Below are experts of layer 3 (counted from 0) of a mixture-of-experts language model. Rows are named router (the router's row for the expert), gate (a neuron's input weights, with its number), up (a neuron's input weights, with its number) and show model dimensions 0-127. Each number is 128 + 32 x the weight over its row's rms, rounded and kept within 0 to 255. Numbers have three digits each.
Before each expert's rows: "mostly gets" lists some tokens that are sent to it at least half of the time. This comes from a sample of Wikipedia text that the model never trained on.

# expert 111
mostly gets: " O", " |\n", " Ed", " Sp", " K", " Q"
router:136162138161162174121145142148129130091167112138089125129151044070127175157110163195137157099149173130139100082176097071091087162159123094123166137114169130131109088085101064109161129156114095146174188160145124104054101161074100112105134143127187151098116106118179144099098135136144115157133173086111084159176103104145085148104116098123114104155105102168184123149103155112056087110154
gate0:061103181141153107109139119130134130138090132077095100164166140091050096111164106111095068100141082086097164035129105128100129079140151192139153110131136103063131120144160133151179070088164080161083101163111159117124151182148163136101124137157196107119130087100099091167160129124119082118117069070172131138114153172129117105117140098157095136155136103116087099102125126146102136149068
up0:102140118096113114125110117104100199128148126108079125130165137137183099172126187143149180145143057156170097145168090137125116173150125133117130121136087092158114142140080117142159184089169121169142176118120068102092124080151137073164144079150093115192077120128129203075079163088139128074083163119094128117116104120089191153136147170085108105108150122150167141130109124117178163115054
gate1:165158130064126115098085141127168157159156147174110114109175106121174050111130090187156123105153104125153141097146083129108103172058109160129113109088120120160187108153097111101082116186174112113103178152133082076116141150111114151136139090145144093177119106154104108136107205127173095167112108152115123165098146143102139191143078107119145143178159124184108046119150092145138150110057
up1:189135110167135136120144079121087174183132074180100103096182169137130145159102125162098178107104093157114165143105082140141118136131126192087125105150125090148144150142163080132072146077097160104080138235118138114135105162123103156131088099084119121091143120120125157116147127106186149081121113104214209100159077100138094074142152119102124132094128125141165095085092105139135137090148
gate2:106159088097136140160150088124117161165103154139174091095101075176100149132172123123222099110178103118149108123153128096074128120112081131117177040116131050096136121125118182146141151128139116138124089153087137088092149103116151127095115118104152111103104063127120134115142112090112113154135154134089096120148150123103187179101104090138144120146178069197126128100094046075130175184122
up2:168136116112128121156106094130139155194125124073093170160131096134108135094113115134124228131185139088119148128141149189155122179095082152200112071131140103142186131178116141102126101133133102107098105104084142135189103135164130145069199138140126115059101163131118166100165128153098135198175129135106138203113093169156139085115078176147148101147083122093131128104123148164133167124165
gate3:100096129121173117108141198069119143134067168165139093076137150154184106165082109144188151115204144166155126110109093160141146115124163152086165133092114072094106172130104116097125130088173127144179151198140117127118141132125180094191101060135129129138167168120121165122120149148129137149078153124137092088115148231071172104150136137128117142107124106184162147158114158166114129098166
up3:135158097171123099098149146105139107150176143124090127056111154093031131132153084102170135160178132095071112087097077118091135145159083148142150155106122147115116151143056141120092143125159080175132130090111122151186110109179100120161139130148187091114111127108093112137161170107119161148095103106132169154152052154147107147086151144161176169131074144117138192120160162061079172142128
gate4:118122104136125098197160125083100146115069147088106121073169163121085142124119146178151134084118122144101107070110085141122151082149125187127122102142178118137117211094118160141169096172163115171118117172078133124154127114072082156191082161127171140103153130110128081145106126164119101176062096099127081099122117122094172144122102179111156131118166087173216124127129138163147178112089
up4:146142130171143117161136095093158152104145119180104138147120115157069144145136135109143145181078111137170086125088125132093155125197128169150093042161099101089182149165131089183171169136167150152192131140132109095112102125180194121124147143097124048106087152146163139139149085097164131159159109065103113153102166151162049131095145110091141170104137185153140075107132175122121119155135
gate5:141124125106132100067042103109176140109149114149096119135145134085081165093123134142169122090189102174128116164172063144100112115071116147128174117132113101162128145126074147108147155196152199172144119150086096111135168158158107140122122142150162145132182112139150130117170099123079087136120106115137108132107073116115199167119085116114071150145167115129110169082204107108213105168105
up5:139147097167084145151113147130129103117106180107112106129133074147130128110126123152160081113147116196110103187174087126085165115136203146089119101125099146125130127123074100126123073106160165094096139074139124213098156170112143123161128109111141106093120161148098122122122101150116126118111134081093164163190148174033147130155128078181170135086100104125174096222091118148118109079083
gate6:144054086152134045123112105111132158119109093143136101131143126155155160121096109173144117154195049152193171097111119165171103157097113151141136142068145135202159101125155118094106126179116146107156147160125095211056134165125122106166116115142163129104135101143096083144151132119099105142106151108119069161129178169150152095146105090169142150142124059177177181135144172145122168141114
up6:152169179156089138145147115178154130123128114158159097161133108097100162144132122138112133119036159144132100055156133050136092101157129093138126101168135135115145096143137174171106115199139150096149155190075140121122135099160193148118098125145042143106104133145076162111087123099118146125070111150143126182176095180095067130161115145115142165158150166122124139155136043122128182134167
gate7:136132138153043082143089121084126094134106129118175092100103131108157091138062177171152134100132116155108126105131105182133172167120150147177054109145099124126101117168123094096165140116175134132194173116165135102113120129129112101114099074112104070094104101118148121130067115104172146159091081096097140119137114085104232112112089083118076087123148157149051159129122104145167158095151
up7:141137142132138129125120141183155098117105122114125138145122159131119152088105149136103173200127099118130106195127144098146091113144148063146089082204132145144124150117114152178135124169069148074117094148121139107132136052170098126217129089133093179075096193147110098098125049097087121112079152089064119118113082179134138130142116096149109079131160105120184110129111142130182087148181
gate8:115137114111055149124100103146111065173049138194198083110126087093121149181135117137192096133147088131122157091145104148155115109127136170111151102112164103121095124108108124127115177130191160103153092148114135105149126059125162169120130164115162089093149118204188094094157150163124104143078073079115079113102109145116105108151083085142099127185122141166179129122183162130142121138082
up8:057142108158174168139130158102142053193130120077140142138104118095155133131081157140145091125148191088111141110118149120147097108100137107120132169108168175115143132125112117135168170123141082163136115083124172156108087127118152136127134081148158104140126122090130088146104175166075128099145137172027131164128108188071117134178045081102096149096160119110071133136174090142083173158093
gate9:138136133074042070096112097146105176123099157132148104085125084075117105111100173160100153082171094133109110052130063118140154132130138137170110086106111116160096159097155148164090119173121176094082144179162109124120080102094151102092076080136138075138097131144089120114156175147141093110131130129112112208138097162136170161142100129193138159141135079202154160118169133111140162109138
up9:115145176117096167104111089188148107185134167157213147105073139123158117111130172189106145124158138135150151138089123128126088153167164167152158105216147085193163134065133180130124150125144079150046082119202159127081107132142123137122151103102095123145148142185088133123122127048155074129140124146126088134154151129190107173137108128126167100166118122148119122083110137103163146128129
gate10:146112088125116135110116088141137113095147134137146072092112165118035084146127150145084149136120116123101129069133175107129140120064146081114153144067169150077128156132078196091106090111209163108120070162099123138088108154137118149112130176211167093107108081104110070123045126056116102125116114150152104144112123128117115137176192102118180158093134086123135148126154131141151122135156
up10:160107068199154132108120077150083122163134124102103152114116153117074171125173050145111095224083069144105120105165069155137071095116126136118121139142145149163113118154124126155125108080139118097171078134077126144084166174161034139090137197107127117121137089147085147099109127107101063124154116128148100109110112130052132120130143185113125100156133105128103122116117132097123126101068
gate11:107126107095137100068159137105144112181110172105133045106181093139142114128097096205143149089153100188173085098114079175162122058116164177120126079101154153083134065098102154069138184165111129141154152201120129092172133162130152125102060126130073124126113132170114127115106144136124157160124102174166133188165136166118147150165170166143119127132119076145108157129156166136146107125140
up11:113070073119172125160114171096130104163125167083162164112179144159113105162136079111128220118089201147145168147172205110127104104164113105082070181172095131086164118077147120162122130092125095114160114139157116172147146127113086109103118163169057089153116122113094123045125066111094101147160111100099149133123101133178173149145122140139129113124137123098124127110131114114098090131064
gate12:081141131105085186136148133110149116037122147186159089155139103120171106085164117133196119154130095173129116128150107146086123104071176151136154044113088151108130129118103144122106119185155159135128086148167096150120125129131124102176144144157168114103078065134119102189105099156121135151109124074131125115129196184068155089195122124106097100154145114166139146137151128198116114190173
up12:117113185114138099124110090069154103164125079089147104105178162142107097136118072114205121116127156154130175132109113100139075143097154113114107163125101090114109084059128154092154088115160144057205187138185162150101097121155170120124103138146147123111157101118148158097161130126124179172177146093125138115119155110125081140100077113110048154140078136198149152111166086117151095074100
gate13:104126172130116122107127074120084074086084122145120103093132090109138114066110118191202114130129147145136144157109159161145135083104148121136105181088139070069190131160125127127095165138170138151128122159095124132101122086122184108153089106181148113145151077166117113156175093141071149189153136153075129156140152101163075152137082095101124178083130097159126096194189173105162095150087
up13:146142121110209120121196127114121174139083126128100092155152131117152114149096098129164168123171151109168092156173164125155098115162159183111145123210108078087118158154152084072158174132078085111134116115123092113206133088179152146108104095117143101103150177121134133137124068109161192096101085069135183114102138092144157138167113141151101114131204117139141062139151147139185133125135
gate14:085126135130097143079133129121133140116054180139182121163150084080125055119140156144201080110139133162113089070159096124089090092084136137136175108057152169182133136142128180067140117175153117137072143165150137141111151149118123112167080126171098080135139121140120112137171136132160146162110153109129154167123172180069170143162132077144125109119093121149096202145115125183151183158151
up14:100107151120198165130123143140100129129151093214124139124148074191152080082140167110213138145086134098128152134139095175159123133142106123070122191092111147152105153184166134126105230133085125136118119105127145159160129150188123152123118132111131178123196097120084161170115097093139135122174121087113149113156110158195112107107123138087178103106153115135127135097100080097128111144203
gate15:144098144146174148142137077156132096111112167173177103104135112134108063083165148121175127138156154163128119095121177104101121117096137198138065159083125143144148138136124148127093140080148195111126167186163119071090073152093119081161083115141179077172107111212125107144150070136117144180104085112092142107129155135114208102140139157129056094130121100135105117182177122131148124153134
up15:134172124111118169103125138120004122150176102185194095143092189115108152129104094117107138132148141119142183154083124164102105170148185163103129131087146058113191139157121104115124113089058153130169164109132176122166100124125114137134105083083137134156065153131131135149183142108140138098171081125130113099120095155064096105132146140129127133169119120135149213172103143106146127120069
gate16:084158169163084107127092080113118112176193153139117099098148183187132122106159135183118066160159082092084162082124075115094095098137097130159162157118139088118151130124094150108100091177165115148075158118139159140134144125125100122086062077164143112128121131179073075137089155066066170156099135094094109110106115191097162083126127117161120091115128132111199146135135092149128116110085
up16:072153109133066094062159123068112097128125160122118106116196123097125131079137164147140173154175148169137159116133093093056193152134176133124114096153133047146093058155091110187110117129076145114106091156132108122138134050117108118195138128107097086178086148162151122137132122179112126171126137157097132147146097156129099189126110127140126182143112138085174125117140118121203107141134
gate17:106093092183147138165101109134103101154106137124158111135143183080106122151132138169181094105100173150108107085138168122144148052144090158142098079104171120155131146147123135135128097185155189137099125098126177176158113129114202123166112067131138145194109109140134119146146130117105148224096177124153061183110116058160134121161117174119109110077151088131178151121192157128111131169122
up17:051121172153112141129153132094076192150139106208102134131092132144122104161090100115075068128063150145090135139134136198186141130165096095141102164098113126194075104091118188146101086189136114094167114146107149142147104144118150110095139171139157075098098133114115114070116200121134127166138118147086082174124124157106092165180090122123177117112085099147145108120154090141142127145084
gate18:114124112114154096166166114101090142090083116147159100111117106113098157087126098199121045140159146160144131126141152133124121085074160169149186120129138153140184111211060170152117147115090114103129152071136099153081143156127078129145101111213125102131069111101112126088122102158077101179125133121121096165113154135154131157171093089130110162081136134175166120040137104152162077139110
up18:160106115076150128147175103156087224155108145191150129193180111100164137101178117147115120094085132112155049164158172100067084122118128073128122120118136165130160097153080197086201147150093124125147176137152087141059164187068109177115070104120151132139171096117150125124102112103141142161093128138165176105116120151142144134092145131059135122122101138126122123113148138135115133113122
gate19:138069200132119114085119141150107131148103156146161057113100095126211130173141106127132130107194070122083088093166092100126122128087125180154118144095093067069128145114108138141139178151168155161144124157133174107139126116151209187100075088130175115162124136108153104125107142160151054152049154133131102101155138102124172093137091114154064100103131098115157104110136150124154096151126
up19:160163142161113155099167122147171078095107153105110105123073161118097137170092107134145177147164170158137112145177092114131147142144133152129147139094140175110116139084137080178124150119150158111056111108157077170155115145154155103165092145189113107155109133172128183156078152086128085131132186169084158127139095182139105146105190107144116175113130134106130098129114184206140211055089
gate20:207093139097102142121112102152095087093124155165143069099167056145122116085138170155129123100152079093096082136132133111058151101099166157162163109053127114162186097178124138068110102201151095102151113145111121134106128100141170098118144145162111100130101139171147122137108125111119162118096100123066134205142142148135135140147114125086085077154172095133166114100071053140169164123126
up20:137080207143178160148182098153080109102097143173142123172141113154087125124179163141160106111146130115099167164083151115129131137120140116093113130164114151137167112182177138144180082139181162158151107127105125190130103092176173138127177065067120103121131161120105075078144144119134072120089150152077121156105065069129111168184072110111152085108124104096140110146101059146103115133142
gate21:143074125117108076118134142123135122105100149169130135118108062113053089108156077159193107131168073140097142132139148084105143098113121163190142116078123113152155123138123126113125092131222121112151136189135075106146138153101147117207103146160147083087097071133109079138161130125058161179146113104130083135126117121125164130095087094159119147076120121197155118189165123162100118193129
up21:146126077133163130118162124084102109128084129145157138176128145121146171130054096090120149216142144157045085043097132158129140117136100093145124073087100142154098132121106164142115134186174178134190161147110137171137097117155091090132124129134092113147142106149102088114167132151136122121148108223153130149144112144138198100123097181108119090124087161167109079159095173124094103185139
gate22:122045091166101077103115090085136193103123118085165087118166066127102138111070110101156164111120150166195107102133121111116071109142126134133130123116121113091127083155094161075143102129169134116111143162117120146103077125145084125113142105128116228203130122161113117143166111198079147182117122176137127162063108130100159169142122110110163146116148109110206148125169124119163112131080
up22:136179107138090179127119114123126120106156098125149151131061116137128152078094081094113180167127108152160079102161186186104126149095147113137155166148134170108108112107129090166166051109112174116107106197095145121123120124069062109084121139182149116123128089118137093147130114128191127145169199133120081130100124204117117141131150144076057130099115121180078096084144131111121197123097
gate23:196147097123148102122121166073124143152123153119166089111124104125106145092088123211164112135141141119132105091126194175132146167146113174163139174136102145097130123129104126097096128146139151103098086161122122123124099178073125105152078149139227080061118174122179083137169137120134100142139124125060111101059144170122130190134138160126081087125183127179195124133174101138134180109108
up23:114151106159082087112117131071096146088143172103142122148107156102115127128139125090078094176159149125054142171175154158126152090127129068119145167075156138128194116061065070184158112099117128172161090102134123149146093106109113169150123140093145117122140097037118144092176097166159135180164130140119148127120111130104133155182153110143093140132137088119180138090114103161074189066105
gate24:122057100099174054099113106079068135113060159152118087096150115090140105153199099105146129132178100140166129150152169147089151158051117091189153138107090136185123150159179119129138121156150116107142135198074149095090097159095108120119159088128155124102096079134137093108121174085172147118113081137115100133073080175105134126175129120127144136131155084104141105124090093150123122189103
up24:148080117193150093117156119121130151082104131075114179152149174192068090111077139154082133135094084178181123129140142126140152158082170134145132112173118137157111191082090132143142124156092112124149108108125100123091099159140099134114107145107172162144146083123152175162121066140158153077123142145086147151162130118107091079159172130181108130128106189096073180160067086187128152186097
gate25:143067148111117141085108135165145122129172143148162124114085132136120089111110149101110115178156130176135076076179082193135085154089116106141142116103091176095106126086086153127172050154132143115124128170138116097102157124154159101154107162128058104119139161202118108165151136076058136172085185111199124168101149182117133089181155113131137110109138121143120079149187134138189147126095
up25:153119134118126129156195152123195100098101155138160117175167153113119108104154147133120071046113091185108091188120099165086096150112146089106148127165224148155180132134095155123128156135155135153098137154084109094125096110103128131111065141153196070153181143129114119158130102157126093168076165111151143120135135148065115142109118080100082134096080089124139136203121080142170144163128
gate26:171133195148082097087087130123094128116132094135140124115104104122113083067100097140108097163142057189128143123123080082152155134117127186085140133092139170114107120133090129120110069121167138094090156071122094151095082113109126098166150124173165152117099118166098177171105128097160111105123054165121118172104116136160146080124141085093042072121145129120100111200181118172153154175126
up26:117136165137164108161174186109210159151090136185062139118111124100125115204056114104142106165113152149158139113148113139146128152177090182185096158112122136153113133132125049112123085131165153104126150126079095195086123131168098119132103080061065146136138174076148132115190125143138101151115133130169128102144145131135113129130131204131101064178164179126117100085128128127128154108115
gate27:107079119140112138121137165133102108105090194155225073062141142092115174112136140154101120109213136205148105077135143144090111159112168124151140096091129135145151126138103127143122066096135146079145132175133114103099133118108160114094063130101146088179139135188121092123102142092143125140085129099149095090139078142073147108185076121116145127096097175123162107091121098178155173110067
up27:136176132094148142117151083077080162121154142133123132127065161119139105157112078198109150138106096174133095179135068181150142099056133083122064122122199081163097164105106135102123121159070123153083126137093100059114126156121103121093098088193139098108074112132163168130174138133117133183124135191138089153157113122142121172127123125127149122154109134183132149141143030122118150125094
gate28:192142163089121066161157067113115145120089095196205120142123152104132100061150170135150100164100139130103122134138135111071128162100143163160148130085119124130093111163071130126123082133128097128156130135118089146126169074132166132141132101083135122130089087149183142154104125165102088127116100133096086155131099138211102125130096128129101145125189171184108160104171127149166080234088
up28:097144080090122099087102116126064120186138170119097155200138124119085100115165129146155081120107214135146091166104115106096173135052156178139132132187099102153141084120153150133128087076106158117101115097122075182122078137135121153055156152124166115122123189150144134119107107178143090107069106165120182176175143126154114102135106096164102122139072135182115176100120133099167132131121
gate29:171059157133161076112131122146095115078061121162136086136110068097130058156159130120184072158157096137097121118154144114121154174145169129112149173089098102051108155131092176113088125116157140145145095118061116119093127129108108090169136140135165078125141134168130173159084099117080085148064125118129122171106152141130139121131115121140116143137169051135167170152194105139112118047105
up29:142113100083150125114105119161150163151111079115138081131096108107118087114129084135129170167132130150138084114191111166104138111107062110123157088123132149155169092163152124072093153156161109193082129123191163101161199208112117122117146061129086150101196148123089126126081134126121159086111093147148103119133118121136112138141163066189182125186121131103083152127195154199110121102101
gate30:082149181131166139117106131120066152156167152187169114136146126131145053091108117156165080085163100158154159077109056115090109164060142081103122141074096135184173141093124190156147127145195148146145172152120099178176142118132098172133097133128173084123144086148166094134102113112062135147088115102094120154097121148114150110123135104182138092188134127154157141113125098125142159066152
up30:140177201104236113143142116118127112132174088079131137170082130160106074196093108156079155090145091143105100107171065107099137123148120164168121159135131168085101175135163099141104100149112118089087065155131131148170118132166134132107154072129138126083102192160110133139109119175076121097110190147163119150147145142177129100155131192135100143132057141144095121113120117170146161132115
gate31:122119111087106197116091162157096156129084061131134081125099113142137119120155111150183119095148149159136163103142166130167165179124089161166141171111127140127153107130110212081155088025185126122153108205122122097087162117157118093100123102175160112081115155074105135149132136113078104203131099174089114105119138129097105169151128138121097146132130145104197105087139130167128167166096
up31:119140132137202112127099111118191087117099099149152171170158145092125116221100115119164101108137127100113112091093097145141145107172124120104200162085103098153154110117074135133110119089156176149075119149109199129132214145158162190081139111109147086181104127151124193171136107122179109145076074165115143116126120077098092115141117123124138130122077151129044121146173114127133159142130